config.yaml
normalize_top_k: false
balance_loss: 0.0019
init_std_router: 0.013
lr_router: 0.000523
norm: "rmsnorm"
Below are experts of layer 6 (counted from 0) of a mixture-of-experts language model. Rows are named router (the router's row for the expert), up (a neuron's input weights, with its number), down (a neuron's output weights, with its number) and show model dimensions 0-255. Each number is 50 + 12 x the weight over its row's rms, rounded and kept within 0 to 99.
After each expert's rows: "gets" lists some tokens that make up at least twice as much of what it gets as of all text; "comes before" lists some tokens at least twice as common just after its tokens as in all text. This comes from a sample of Wikipedia text that the model never trained on. Tokens count by the router's weight.

# expert 13
router:44 63 53 37 57 40 23 49 47 32 45 60 62 45 53 62 64 26 39 58 41 60 51 53 44 42 55 42 50 51 52 41 42 52 63 45 72 47 09 47 40 63 58 27 60 65 37 47 51 57 50 43 35 46 41 38 53 69 43 44 43 42 50 59 38 68 47 63 32 50 42 24 46 61 69 50 46 41 52 75 41 60 42 36 33 41 49 44 74 67 52 59 81 64 45 68 51 36 21 64 62 49 60 33 17 52 51 43 58 25 54 51 60 54 40 47 52 47 40 40 38 41 42 50 50 41 30 60 50 64 53 64 53 50 34 65 34 67 60 58 44 61 45 52 43 40 58 45 73 14 54 72 24 31 40 45 61 56 49 38 64 38 45 59 50 45 58 60 51 34 43 36 58 62 48 37 49 61 34 44 67 58 70 47 40 35 38 43 43 25 69 59 54 44 42 59 66 43 65 43 42 49 37 50 50 55 50 38 60 52 54 53 38 55 41 21 59 59 43 44 48 52 54 66 57 40 40 64 49 48 59 48 47 57 41 59 38 44 56 49 40 46 37 35 61 56 57 51 54 59 77 81 61 70 54 39
up0:32 32 38 89 69 56 58 40 38 65 60 45 48 51 47 42 52 53 49 60 54 31 53 49 38 54 41 58 32 49 52 70 45 46 62 50 63 54 27 36 55 50 74 68 56 51 53 47 62 55 37 43 54 41 55 44 47 62 61 21 40 56 37 58 46 51 49 47 35 40 70 28 60 75 53 49 40 40 55 55 52 44 49 43 40 32 55 43 45 62 76 36 54 47 55 46 45 50 31 49 48 70 51 41 49 45 54 51 66 38 54 37 57 29 38 60 69 38 42 59 64 51 46 48 22 45 36 50 67 77 38 40 61 60 45 58 58 55 63 50 51 53 43 46 54 44 00 46 54 43 42 69 44 39 67 40 59 53 46 60 55 43 51 56 48 62 23 48 58 35 70 39 64 78 26 35 36 55 50 53 34 53 42 44 53 48 43 36 43 48 71 61 57 47 48 48 99 49 53 46 44 46 55 46 30 44 61 46 54 46 49 64 63 43 60 47 43 47 44 48 39 64 39 68 51 36 55 51 61 63 40 44 62 43 64 66 45 61 53 54 42 40 45 26 66 53 44 55 51 55 66 41 51 68 50 40
down0:54 41 49 30 58 53 67 20 58 54 37 64 48 54 41 56 42 44 51 41 57 58 53 58 40 51 42 39 30 62 37 26 33 39 51 44 33 57 73 71 55 30 42 42 32 36 52 70 60 41 53 52 31 64 63 46 64 31 64 69 61 38 57 54 61 51 52 56 55 51 63 54 47 40 65 50 36 30 73 46 63 49 59 63 73 56 47 32 41 59 54 33 40 40 50 56 35 40 61 70 51 57 46 82 56 59 59 47 42 57 46 60 41 52 69 41 59 81 56 48 64 59 59 53 30 45 71 59 62 61 34 59 52 59 54 41 36 62 35 57 52 48 41 68 36 40 46 76 56 78 53 24 45 53 47 33 42 50 43 72 47 52 44 56 59 42 52 53 51 50 75 60 29 43 56 71 30 59 70 43 36 61 51 70 50 47 49 52 49 58 70 45 56 41 48 36 25 56 59 44 45 44 50 47 65 51 50 61 51 46 38 54 56 58 60 67 55 29 45 39 39 56 47 31 34 44 59 45 66 48 31 61 52 54 42 43 48 51 43 26 60 32 35 60 48 11 62 59 63 57 48 46 50 50 42 71
gets: " | ", " ", "; ", ": ", "| ", ") | "
comes before: "1", "2", "3", "0", "4", "6"

# expert 100
router:52 57 69 41 45 28 53 54 56 56 57 58 51 48 64 75 43 39 41 46 73 50 60 49 33 36 54 46 37 54 70 56 37 72 55 50 62 57 50 59 45 34 50 24 55 61 54 66 55 48 49 37 15 51 62 44 62 48 65 28 42 61 58 65 50 45 53 48 57 45 44 52 55 56 50 56 51 32 49 55 62 73 50 48 41 22 50 50 60 51 63 43 50 49 54 68 40 37 31 54 35 46 79 42 61 52 50 45 56 54 41 52 57 64 51 60 47 46 68 40 40 74 22 66 35 53 56 66 40 52 45 50 84 46 49 66 71 55 37 52 68 82 62 37 48 45 55 53 52 15 47 61 33 34 53 33 61 52 35 56 70 38 50 40 48 57 54 48 58 53 68 50 43 55 62 73 28 52 52 49 61 65 42 38 41 48 48 52 41 35 62 51 66 50 39 54 59 48 50 39 24 66 55 45 37 47 66 45 42 41 58 44 61 38 44 32 81 53 54 38 27 38 46 66 37 60 40 82 61 30 50 50 51 59 38 56 46 75 60 57 40 67 30 44 50 65 43 59 41 50 53 57 63 47 41 36
up0:73 66 49 59 52 71 53 24 42 35 58 57 41 44 50 50 53 42 19 71 41 79 47 51 32 73 51 61 43 37 44 43 50 44 48 37 64 50 62 47 45 47 53 53 69 51 39 58 66 48 69 69 50 55 66 50 41 45 66 65 47 50 37 48 50 39 53 61 48 64 42 67 51 52 49 52 85 48 51 71 38 27 68 30 41 59 40 55 49 58 50 72 56 40 67 40 35 48 48 30 26 37 55 41 49 37 60 70 44 38 52 32 43 51 53 67 34 43 64 38 58 57 44 35 42 52 39 52 40 60 60 31 31 49 57 54 48 49 39 65 51 48 51 52 42 57 51 63 66 41 53 56 60 28 56 61 26 49 50 44 54 53 61 38 53 46 55 58 29 43 69 50 36 51 77 60 26 42 41 63 52 36 35 57 56 36 42 56 50 47 58 67 47 49 45 61 49 50 53 19 36 67 37 48 54 56 25 25 36 44 50 63 56 54 49 78 43 49 40 62 49 67 54 75 18 46 29 51 71 53 44 27 57 45 49 44 58 54 65 52 41 52 53 41 58 64 68 52 43 58 66 57 46 74 55 55
down0:69 47 47 55 57 56 38 43 42 34 66 37 29 37 39 45 45 57 53 78 58 38 38 30 62 44 30 42 43 44 64 30 64 49 87 55 57 66 46 38 43 34 55 85 39 45 60 50 38 59 55 44 51 52 33 58 54 39 44 48 59 39 55 33 63 60 48 46 56 46 60 50 65 53 43 40 37 50 06 56 45 48 38 67 78 47 56 40 51 49 40 45 54 48 44 64 36 37 45 45 56 64 30 35 39 53 59 61 48 43 31 31 34 24 46 74 42 64 52 63 51 52 50 43 42 69 64 40 59 41 33 53 59 40 38 49 48 66 52 64 43 36 23 66 68 62 49 36 53 46 55 53 47 36 50 31 49 63 67 61 57 49 30 40 44 48 55 40 38 55 50 72 61 46 33 54 42 47 27 67 40 62 43 56 38 63 67 59 59 64 56 50 65 48 50 55 47 56 46 52 62 41 67 40 48 37 72 41 50 58 16 32 73 41 60 54 52 53 51 54 30 59 54 58 54 39 30 72 51 65 35 44 60 42 58 42 58 51 74 44 45 44 53 46 57 45 55 53 31 62 59 40 40 45 61 48
gets: "es", "ers", "s", "ations", "ies", "ions"
comes before: ".", " and", " of", " of the", ",", " in"

# expert 62
router:48 55 57 40 67 62 43 61 41 53 52 61 44 49 43 66 46 34 40 46 83 72 39 64 33 44 65 49 75 60 54 62 38 38 60 49 47 37 54 56 36 64 48 29 49 51 33 54 60 51 59 45 42 44 60 46 62 74 69 47 46 46 36 71 59 62 53 32 58 62 36 19 50 55 43 43 65 63 58 77 54 55 43 57 28 42 50 40 72 39 51 49 41 35 61 61 61 39 41 46 63 69 58 49 27 61 52 34 62 31 41 39 58 38 39 52 62 25 61 27 43 55 51 59 29 44 43 70 54 35 61 47 62 42 35 58 52 32 48 41 47 65 35 41 46 64 58 46 57 37 58 47 50 42 52 53 51 56 51 40 69 41 48 45 40 32 50 27 43 33 32 59 40 48 72 50 35 42 59 56 56 71 44 51 57 39 43 59 44 41 88 53 42 41 59 30 76 53 74 24 50 74 56 38 38 47 56 43 46 53 32 68 45 59 56 39 44 49 56 41 47 34 25 67 47 45 53 60 76 31 60 48 57 60 45 40 53 47 64 40 55 62 41 53 43 61 58 53 58 42 64 74 46 56 50 44
up1:45 38 44 45 46 52 59 49 52 60 48 54 47 37 44 68 46 62 64 47 63 37 58 53 52 25 36 61 38 45 51 44 54 46 38 33 49 61 65 28 47 50 64 72 49 44 67 57 38 58 57 19 57 54 51 41 32 49 51 51 09 47 67 48 43 35 57 53 46 58 52 69 60 62 43 53 55 45 28 41 55 42 58 41 66 46 52 32 57 20 50 40 48 62 60 52 38 50 51 30 49 50 66 64 50 62 38 47 54 55 40 42 45 58 27 71 49 56 49 46 42 40 41 36 51 30 37 15 45 73 47 50 39 27 53 48 39 38 56 43 42 44 52 48 51 61 42 32 48 56 48 43 45 42 64 35 56 66 54 33 50 40 49 57 31 61 49 49 41 48 63 52 52 48 59 32 39 63 43 33 64 53 15 39 40 47 56 55 63 51 40 51 57 44 58 73 46 37 48 53 36 52 41 36 58 63 49 50 66 60 51 42 33 40 41 25 36 70 32 12 60 55 54 59 49 50 41 48 50 57 60 56 44 55 71 57 47 47 32 65 53 70 43 46 00 40 44 36 57 43 60 47 41 54 18 56
down1:42 40 29 36 53 56 76 62 50 65 73 61 61 60 58 46 47 61 45 41 61 43 66 45 78 42 44 74 62 51 64 35 57 39 31 36 89 53 42 55 60 58 58 56 37 57 59 35 40 48 43 26 41 49 53 61 37 63 27 40 62 72 46 40 60 50 49 68 70 60 53 51 63 49 56 57 39 58 37 32 64 41 60 64 45 51 44 44 55 47 49 46 51 49 69 51 37 40 49 40 51 43 76 47 47 57 34 53 37 51 50 55 48 72 48 66 42 68 55 48 42 46 43 42 52 63 39 53 62 65 39 53 26 41 65 44 31 45 51 45 54 34 47 53 49 41 44 48 48 57 60 32 82 52 66 52 41 49 47 62 25 34 32 71 66 25 54 60 45 67 64 54 50 50 57 26 42 54 60 39 52 45 28 43 38 64 61 66 62 46 48 49 42 32 47 43 55 57 52 38 35 64 66 56 51 53 55 48 48 34 44 30 60 43 57 59 46 54 49 34 48 61 55 47 14 40 55 69 25 72 35 40 56 56 63 59 30 43 49 73 50 50 64 34 54 45 65 39 50 33 52 65 38 73 51 63
gets: "-", " (", "|", " \"", "===", "| "
comes before: "1", "2", "An", "4", "Y", "In"

# expert 6
router:53 50 50 27 37 58 49 53 45 40 56 52 40 57 45 59 42 52 53 55 58 57 56 63 47 44 68 40 42 64 46 49 41 75 60 45 50 39 34 56 47 33 49 41 38 51 47 80 46 61 23 27 53 61 55 40 43 42 54 40 50 63 35 42 36 63 38 44 48 42 41 49 37 69 51 62 36 51 71 52 53 55 59 47 11 39 48 60 55 53 49 57 70 58 63 39 63 55 34 52 54 73 57 41 52 74 67 38 76 39 33 53 52 57 54 36 65 23 61 31 53 53 50 54 50 66 27 58 66 40 57 41 75 49 33 57 69 53 59 57 53 51 41 48 38 76 57 32 53 41 59 60 41 60 53 61 46 42 44 50 57 45 52 27 59 56 61 49 39 33 43 42 65 69 37 65 52 49 52 39 52 66 60 33 33 53 43 43 50 27 42 45 54 60 46 59 77 49 60 48 29 59 34 36 54 51 71 50 59 47 58 69 60 52 56 32 46 55 46 62 39 32 47 83 52 51 17 67 58 45 33 62 79 48 36 45 44 52 51 61 54 36 49 40 70 49 50 51 47 52 71 78 57 57 35 36
up2:39 52 52 52 74 34 76 42 40 52 41 51 46 66 55 49 39 42 44 49 56 50 35 92 47 41 51 56 64 59 45 64 23 32 49 54 60 37 46 30 71 56 57 42 44 42 59 60 71 33 43 46 33 59 45 33 40 52 58 43 55 41 49 71 51 53 45 52 29 34 31 42 37 50 58 46 37 47 65 57 64 64 52 63 41 69 36 41 62 52 45 53 56 47 47 50 45 65 59 50 20 49 45 49 43 73 61 67 62 36 41 51 58 53 60 62 36 47 54 65 54 43 57 52 47 47 41 47 43 46 39 42 59 60 22 53 47 70 50 57 49 33 68 67 39 49 51 44 57 42 46 58 44 71 61 65 47 68 78 52 48 49 29 38 62 41 40 55 68 25 45 39 76 55 72 50 68 31 58 59 61 41 48 53 31 55 58 26 51 58 48 30 45 52 55 45 52 51 46 49 39 52 47 65 53 42 46 60 74 61 46 49 64 65 73 36 66 33 60 55 44 56 41 43 37 43 52 92 62 53 59 38 49 38 60 60 52 62 45 51 48 65 28 53 38 43 43 47 44 31 46 68 29 76 42 47
down2:52 61 71 89 38 52 41 43 54 51 66 55 50 34 48 54 74 40 47 36 51 27 62 16 59 44 51 44 51 57 46 41 51 42 45 42 57 39 49 52 29 33 56 53 55 61 48 76 47 45 56 55 36 62 57 50 57 32 64 43 61 63 53 48 57 56 59 40 59 37 59 49 56 60 45 73 42 62 68 70 39 59 53 66 48 52 70 45 35 48 52 53 38 47 43 51 41 47 51 61 42 55 46 39 40 52 29 46 44 49 41 29 62 44 53 48 38 83 67 46 52 37 80 57 53 49 51 46 53 62 42 56 54 61 68 49 50 45 42 42 42 66 51 81 67 54 45 27 51 39 38 31 48 35 58 49 48 54 66 63 46 49 59 69 50 49 60 48 74 72 54 68 64 87 54 52 63 62 39 62 41 52 34 55 56 47 50 38 66 42 53 50 64 52 40 32 53 54 37 48 54 72 52 47 32 39 26 72 64 53 64 65 43 49 63 58 45 41 43 39 49 65 62 60 57 38 47 63 25 39 34 62 41 44 40 37 46 69 43 40 50 61 38 63 26 65 54 33 43 55 33 37 36 74 63 50
gets: "\n", "3", "1", "0", "6", "4"
comes before: " | ", "–", ",", " |", "| ", "|"

# expert 21
router:56 51 43 30 67 52 46 42 39 35 48 64 67 60 45 66 52 25 48 43 58 64 59 52 36 36 60 55 51 52 53 39 44 50 61 38 62 59 42 34 57 69 67 22 64 57 55 49 41 54 54 57 33 44 44 35 54 81 48 38 40 48 36 54 53 73 45 49 61 47 49 34 47 61 52 57 60 30 56 56 45 48 70 50 32 28 73 58 82 69 36 46 46 51 36 56 62 45 43 62 65 53 48 52 18 46 42 30 75 48 49 43 64 54 67 57 63 33 56 48 56 56 38 35 37 38 47 47 38 55 53 43 67 47 38 74 53 45 38 35 55 57 47 50 48 65 40 35 61 29 70 66 38 38 51 53 47 45 61 40 55 39 36 61 42 24 63 46 50 38 57 42 49 61 52 36 51 55 50 26 53 57 64 53 52 34 37 42 19 37 61 63 46 43 35 50 58 54 71 57 43 55 54 39 44 44 45 46 60 50 53 64 35 54 35 20 67 51 53 33 56 40 40 76 55 52 30 67 58 37 63 51 55 64 41 37 46 45 66 55 56 56 41 53 35 73 64 56 51 66 66 86 51 57 38 36
up1:65 28 57 47 36 43 52 63 41 71 40 53 47 34 42 61 49 41 29 30 59 52 79 45 32 57 35 51 59 62 70 54 28 56 52 49 39 41 40 20 41 42 63 24 54 63 57 41 61 63 34 57 63 60 50 23 59 54 58 45 60 43 42 50 44 43 69 40 42 58 40 47 50 65 44 43 47 43 48 50 50 51 54 40 60 33 66 69 73 68 30 48 50 96 57 53 56 35 44 51 49 56 40 55 50 48 48 39 49 54 65 37 41 57 52 49 43 40 41 52 47 46 46 35 48 46 56 51 47 32 38 51 47 51 30 68 61 50 34 57 43 38 60 53 48 44 56 31 42 28 61 70 35 47 52 80 53 39 64 53 67 33 36 58 67 47 53 55 64 66 40 48 83 39 41 37 34 40 57 65 47 44 58 28 25 41 40 51 34 48 46 74 38 64 81 57 34 34 41 47 43 54 50 54 61 59 47 47 53 33 56 42 55 61 43 52 44 75 60 41 40 59 46 52 47 53 31 42 59 49 41 53 74 35 63 44 45 39 57 60 38 72 47 63 46 51 57 57 33 54 32 50 56 77 40 48
down1:43 44 42 60 40 53 31 62 48 62 25 50 55 39 45 48 54 35 39 47 32 60 36 67 44 29 33 28 61 53 62 63 54 44 36 37 23 60 55 65 58 36 47 48 67 43 59 47 36 51 56 73 41 52 28 38 75 39 42 51 33 43 57 38 38 29 54 53 41 43 45 50 51 36 46 51 60 29 76 58 39 59 51 46 70 63 19 43 53 55 40 34 66 53 47 49 50 52 40 48 59 60 49 27 51 54 50 53 50 49 44 76 52 42 46 38 43 50 52 52 64 69 44 55 36 52 47 41 52 46 49 46 74 57 66 33 49 51 56 24 46 50 36 60 54 65 58 51 61 51 66 38 51 25 62 26 44 36 55 33 39 59 56 36 67 60 31 49 55 53 66 48 59 82 49 46 66 58 57 33 43 33 30 75 62 41 19 63 69 57 39 53 31 51 26 55 49 49 56 66 57 53 51 46 26 58 70 34 45 39 59 45 62 49 47 50 52 45 78 61 32 40 47 54 58 64 48 70 52 34 56 53 77 58 46 54 56 25 39 51 36 64 54 46 48 50 66 53 58 44 59 36 55 52 51 45
gets: " ", ", ", " (", " in ", ": ", "- "
comes before: "1", "2", "3", "4", "6", "5"

# expert 89
router:51 64 57 36 57 32 42 41 50 38 66 70 44 75 70 72 35 40 43 45 54 45 63 52 44 51 50 36 47 52 63 31 53 34 37 81 62 51 33 54 60 64 50 30 59 49 39 76 48 71 37 30 48 51 50 47 60 66 52 59 46 66 51 57 37 53 43 63 22 40 47 46 44 60 67 43 47 59 70 42 41 58 56 54 34 38 37 38 63 48 47 44 44 54 51 53 76 60 46 62 47 59 73 46 39 68 53 61 47 34 47 55 53 60 35 53 59 43 72 35 33 56 49 50 38 41 30 78 39 65 44 42 50 49 48 46 52 48 49 48 42 46 52 48 31 54 50 25 57 45 67 58 34 33 53 37 41 42 48 35 78 28 38 59 42 39 56 48 61 54 51 53 40 48 57 39 49 35 53 59 67 72 74 48 56 54 41 48 52 38 58 48 64 44 50 43 64 61 56 51 25 68 59 61 34 43 59 62 28 49 37 48 56 57 57 25 66 54 52 68 46 58 38 48 39 61 31 61 67 48 44 57 49 54 50 41 41 64 55 54 64 57 45 24 42 74 61 45 51 65 65 99 55 59 47 50
up0:46 50 63 61 47 62 48 46 35 66 20 54 42 46 64 67 62 38 72 41 63 45 45 49 53 70 43 52 65 44 61 43 39 33 37 51 53 58 36 47 66 30 64 58 59 60 41 45 29 38 45 45 89 52 50 49 58 60 52 35 64 64 34 41 40 61 55 42 51 56 57 42 38 62 58 63 70 64 61 70 39 42 64 80 41 47 50 53 40 74 63 61 41 66 51 51 72 56 62 54 60 72 52 47 45 43 42 36 71 42 46 39 36 59 60 49 72 39 49 41 52 44 61 39 58 57 48 33 70 67 37 45 47 42 51 32 60 59 40 50 49 39 66 46 63 45 68 47 33 44 49 64 30 26 32 62 36 27 59 49 38 47 37 59 71 32 36 39 61 80 37 50 57 64 61 43 44 56 59 40 61 44 31 63 43 65 52 64 55 40 53 64 65 53 50 63 72 52 52 53 52 46 42 44 59 36 49 24 53 41 35 51 42 46 40 58 40 39 60 36 32 48 53 40 40 56 54 46 51 61 38 45 64 46 38 40 12 73 57 52 52 51 50 50 59 64 64 46 53 77 63 52 43 45 59 61
down0:47 60 59 51 52 52 50 45 61 36 51 58 37 62 40 46 41 41 42 56 50 74 41 48 48 49 65 39 35 77 68 43 62 55 30 53 52 50 45 57 34 69 59 41 34 32 47 54 34 44 49 72 25 48 50 37 61 63 43 59 41 46 42 59 61 53 45 63 49 58 45 51 46 70 64 56 51 27 57 72 43 42 54 31 13 44 59 44 36 41 42 37 47 45 60 41 37 42 38 68 58 57 71 52 54 38 50 74 58 44 41 50 62 60 47 41 48 60 24 63 57 37 56 65 37 43 53 59 41 41 61 48 34 33 48 53 51 30 61 72 73 70 71 40 54 43 58 55 56 63 44 49 07 42 51 62 48 41 32 43 44 51 46 43 55 41 43 47 39 57 47 49 52 46 31 64 31 73 63 62 53 52 43 61 47 42 46 62 40 40 78 58 57 61 55 57 61 45 57 38 39 39 57 57 50 54 55 50 47 41 18 71 36 55 56 61 57 41 37 53 24 56 67 75 43 36 43 47 61 25 55 51 32 39 28 45 75 59 81 60 46 41 60 50 49 32 57 54 47 40 34 64 59 51 54 46
gets: "\n\n", "\n", " list", " $", " name", " | Date"
comes before: " |", "The", "M", "==", "S", "P"

# expert 2
router:47 66 63 58 71 56 43 55 49 40 68 65 56 46 69 47 57 50 51 50 33 61 63 55 33 47 48 52 53 74 49 54 64 60 55 64 43 39 42 20 45 32 60 27 59 41 27 65 45 46 48 44 50 48 66 26 56 56 51 40 51 59 59 65 60 42 55 46 59 35 43 52 46 45 63 52 40 42 63 70 74 42 41 68 38 37 41 60 70 41 50 52 74 62 52 43 58 47 32 46 38 38 51 46 56 45 54 44 71 29 60 54 52 60 71 58 57 47 52 59 62 53 40 56 40 63 39 58 38 48 63 45 64 47 39 67 49 44 32 50 29 57 55 43 37 43 66 57 47 15 52 34 28 53 40 40 21 48 41 39 55 46 50 75 52 61 70 51 53 38 78 39 64 51 53 53 45 36 60 54 39 72 44 45 37 54 27 54 29 17 59 56 36 41 48 45 55 54 45 24 28 56 57 51 31 41 63 43 53 60 51 46 52 64 80 32 45 29 46 41 64 50 45 53 54 54 39 50 59 41 34 62 52 64 44 38 45 72 42 44 48 57 33 43 51 75 53 47 71 61 54 79 59 57 53 41
up0:51 46 59 48 44 43 54 54 39 46 46 61 34 55 23 57 58 50 43 36 58 56 52 44 42 60 44 65 54 71 46 28 50 50 51 37 74 46 40 50 26 25 56 51 56 59 72 64 65 59 53 52 34 38 47 54 42 59 73 56 55 29 53 62 41 53 27 61 38 50 42 40 55 40 54 58 51 35 51 39 62 41 54 20 54 34 09 52 49 65 51 62 51 53 49 60 71 34 50 32 38 48 38 49 47 41 80 64 61 45 46 52 56 51 65 36 59 58 42 62 60 33 57 43 49 57 60 48 57 55 46 39 70 36 40 56 52 45 32 32 49 59 50 27 73 60 46 54 28 31 35 44 39 49 61 62 43 40 50 46 37 43 48 42 36 62 52 66 33 45 34 53 44 42 41 45 49 45 55 52 72 09 42 38 29 46 56 53 70 28 51 59 47 53 54 40 49 67 43 40 49 39 65 16 36 53 40 25 56 43 59 46 56 53 55 50 61 59 42 56 25 30 37 38 39 75 51 43 54 41 38 57 58 27 46 60 49 58 46 54 58 31 31 52 63 56 62 57 49 57 34 51 68 40 34 37
down0:79 43 38 52 65 42 55 22 60 47 48 61 54 55 60 47 52 56 38 60 36 65 36 48 53 49 51 33 54 74 67 44 57 60 51 36 61 55 54 31 68 68 54 56 57 48 55 76 57 41 73 44 59 59 37 57 70 48 36 27 42 54 29 49 51 46 40 45 47 47 63 46 56 58 69 48 59 59 37 31 53 70 37 30 94 47 41 38 38 36 56 63 51 43 33 58 49 45 48 58 50 59 38 65 55 66 60 47 30 55 53 48 61 51 61 44 59 48 59 51 54 49 41 58 70 60 43 42 68 64 69 47 61 55 58 40 48 36 55 68 44 68 54 38 48 33 32 40 61 37 31 63 69 55 37 63 53 49 38 69 35 49 37 35 60 32 34 62 64 70 58 40 53 55 58 39 50 84 32 59 35 45 56 36 53 59 38 47 33 46 65 59 47 45 49 35 53 41 43 48 46 47 48 81 62 41 77 54 51 49 64 46 34 57 63 45 55 50 54 60 65 59 30 40 63 46 47 38 52 52 35 35 43 55 50 43 57 70 45 45 52 54 30 50 51 41 54 59 52 43 83 21 53 31 63 65
gets: "ed", "ated", " made", "ing", " played", " used"
comes before: " the", " by", " to", " a", " by the", " in"

# expert 87
router:60 48 60 34 34 54 43 55 31 27 55 65 42 48 76 62 53 55 53 61 44 49 52 56 37 45 57 51 49 43 62 45 45 38 45 70 49 35 32 61 45 34 41 29 58 69 35 57 44 44 45 32 59 52 57 32 54 73 60 54 59 57 31 40 52 70 54 42 29 44 52 38 68 57 53 36 58 55 59 65 38 57 36 41 27 49 48 41 50 58 51 53 60 38 54 54 57 52 53 51 38 62 55 41 47 57 52 59 73 46 35 54 59 41 60 40 60 31 65 57 56 60 23 72 40 59 46 84 42 61 53 37 55 63 41 58 37 57 46 50 43 62 38 36 52 61 58 61 60 39 58 71 37 43 61 45 60 53 38 44 52 31 43 35 49 48 62 38 29 36 73 44 35 41 46 69 47 60 64 65 48 47 53 45 65 31 61 70 63 20 72 52 38 32 42 48 85 42 53 50 39 48 44 50 32 37 71 53 56 37 30 48 75 52 40 32 54 49 51 50 52 55 52 35 58 41 32 60 63 61 44 49 42 36 71 31 56 63 48 67 40 80 29 34 37 50 50 32 57 45 63 61 45 41 33 35
up1:46 58 40 53 46 30 35 42 50 47 59 58 42 42 57 62 49 40 40 29 33 49 51 38 63 39 68 65 48 28 62 33 36 43 29 71 53 41 57 61 51 63 76 49 33 59 36 57 56 53 53 82 48 43 70 40 58 50 46 50 73 53 52 60 47 40 39 28 36 62 56 42 32 47 48 46 47 56 45 39 83 55 32 52 59 52 61 47 55 81 44 59 51 53 53 43 42 67 69 52 52 32 45 43 33 49 34 44 36 59 27 36 45 64 63 56 46 55 53 42 40 44 28 39 38 60 65 65 41 41 54 47 59 85 69 51 62 56 51 52 65 55 38 42 49 42 59 13 47 52 51 64 49 51 51 58 41 56 53 44 32 60 58 61 43 44 78 48 52 37 76 39 56 37 45 48 22 61 56 45 35 50 64 61 31 47 59 44 47 44 54 67 50 46 38 51 70 51 56 52 42 73 37 40 40 45 46 42 29 42 53 26 47 44 48 49 47 53 30 65 45 50 49 46 71 40 51 62 42 43 47 53 49 49 52 65 60 43 44 26 57 37 50 56 31 44 58 48 54 43 31 52 45 70 07 46
down1:35 44 47 46 64 62 56 32 44 47 43 44 56 60 43 43 51 39 40 55 31 82 59 54 55 47 50 62 51 64 27 42 51 58 40 51 36 27 62 63 42 62 52 50 44 47 43 49 50 54 35 37 48 34 59 14 54 37 55 40 70 29 42 43 46 45 57 37 46 43 55 64 49 43 62 55 24 56 54 49 48 51 53 55 66 50 59 41 54 45 65 60 48 65 55 52 57 34 24 59 41 35 58 67 42 36 46 45 46 58 67 70 64 64 47 49 22 30 62 43 43 69 43 50 32 36 56 66 54 58 62 67 52 33 51 20 60 38 62 65 58 33 63 63 78 20 58 49 30 47 37 42 42 53 38 51 42 57 47 45 55 43 62 75 51 38 45 47 51 56 24 52 58 64 39 55 64 58 25 55 63 55 66 65 62 53 47 54 24 53 36 63 60 52 39 38 49 63 28 37 80 57 50 55 43 37 55 33 49 38 51 59 42 56 41 56 55 56 72 37 43 58 40 56 49 40 54 32 41 23 56 62 48 42 31 42 32 46 59 43 57 29 58 41 17 49 58 49 37 49 48 34 54 52 56 43
gets: "\n\n", "==", "===", "==S", "==P", "==C"
comes before: "==", " ==", "===", " ===", " career==", "s=="

# expert 16
router:60 66 67 42 63 46 48 57 40 42 45 65 29 58 49 57 32 49 37 49 68 79 35 52 44 34 52 55 65 49 46 51 40 23 68 65 47 51 55 45 38 54 64 14 36 59 44 50 46 45 56 36 58 43 60 42 57 46 70 41 43 43 40 75 50 54 56 43 40 44 51 27 52 62 66 39 51 44 70 50 56 46 35 61 27 58 56 49 78 59 53 41 60 59 55 50 47 42 25 62 56 60 67 36 33 71 48 33 57 23 51 46 54 31 35 49 41 50 59 36 60 64 48 67 27 62 46 66 56 41 58 49 69 40 25 66 40 51 55 68 56 70 47 49 49 57 69 55 68 38 50 34 31 42 58 34 51 55 53 43 59 56 53 56 32 33 40 45 54 44 31 51 62 59 56 59 19 51 45 56 63 71 56 47 56 41 30 58 48 51 64 54 28 42 46 53 66 60 64 25 49 43 44 41 42 37 50 43 37 52 42 67 62 53 53 36 63 49 70 40 43 47 27 72 50 48 48 40 62 21 48 46 70 53 52 44 71 51 64 50 55 68 50 53 56 47 63 54 46 45 66 70 44 64 47 42
up1:51 39 54 51 53 30 50 37 41 48 55 55 39 57 47 43 40 37 43 65 44 39 52 73 67 54 42 34 37 50 65 52 37 46 50 52 38 46 38 35 50 49 49 47 53 63 56 59 43 38 51 47 42 47 60 67 32 57 48 57 39 38 60 56 44 56 48 38 60 43 44 45 28 45 56 56 52 62 43 46 52 49 44 50 29 65 48 56 42 39 55 55 54 50 40 42 57 61 43 59 48 42 68 64 39 53 38 40 82 34 44 54 32 41 71 57 53 38 53 51 34 39 73 59 38 30 58 78 38 36 24 23 70 59 63 59 76 37 60 56 26 27 57 54 43 52 43 49 68 77 65 43 59 39 42 44 45 49 69 38 52 65 38 58 46 35 53 47 48 43 34 47 41 36 53 54 51 47 49 63 58 67 36 49 46 64 61 60 60 46 66 51 44 49 62 60 65 86 56 52 39 51 34 59 67 33 62 62 40 51 51 63 50 51 37 46 50 42 49 53 30 38 32 53 52 24 60 48 38 37 67 46 47 42 90 47 49 42 30 22 56 41 23 67 68 75 48 50 39 39 56 77 47 35 62 70
down1:55 56 49 46 51 47 47 59 52 69 66 52 89 56 57 39 43 47 50 54 37 66 44 45 58 50 47 61 35 52 32 66 60 37 60 63 54 57 32 50 36 22 42 37 66 39 33 56 37 55 50 47 50 61 43 45 49 60 49 39 36 66 54 56 70 62 58 39 52 55 58 65 39 55 74 47 65 34 47 68 30 63 50 71 78 47 34 27 53 48 55 42 42 30 55 44 38 54 31 46 22 34 60 57 46 36 49 82 65 40 34 57 57 38 40 66 43 75 52 63 38 53 64 56 47 57 53 30 52 57 31 38 35 32 59 68 31 29 68 36 55 49 57 54 51 63 70 54 48 27 64 52 46 73 49 43 42 53 47 45 71 39 64 67 55 48 49 63 66 54 54 58 36 40 66 58 45 67 68 33 60 61 40 65 38 63 41 57 47 52 69 34 62 31 77 37 39 56 62 44 52 52 49 51 27 41 58 58 48 60 60 40 48 47 49 43 64 56 51 63 71 35 49 38 50 60 37 53 52 51 73 58 59 50 58 42 38 44 68 55 30 48 60 46 59 55 58 52 61 43 36 32 41 39 59 35
gets: "–", "-", " | ", "/", "; ", " to "
comes before: "0", "1", "2", "3", "4", "6"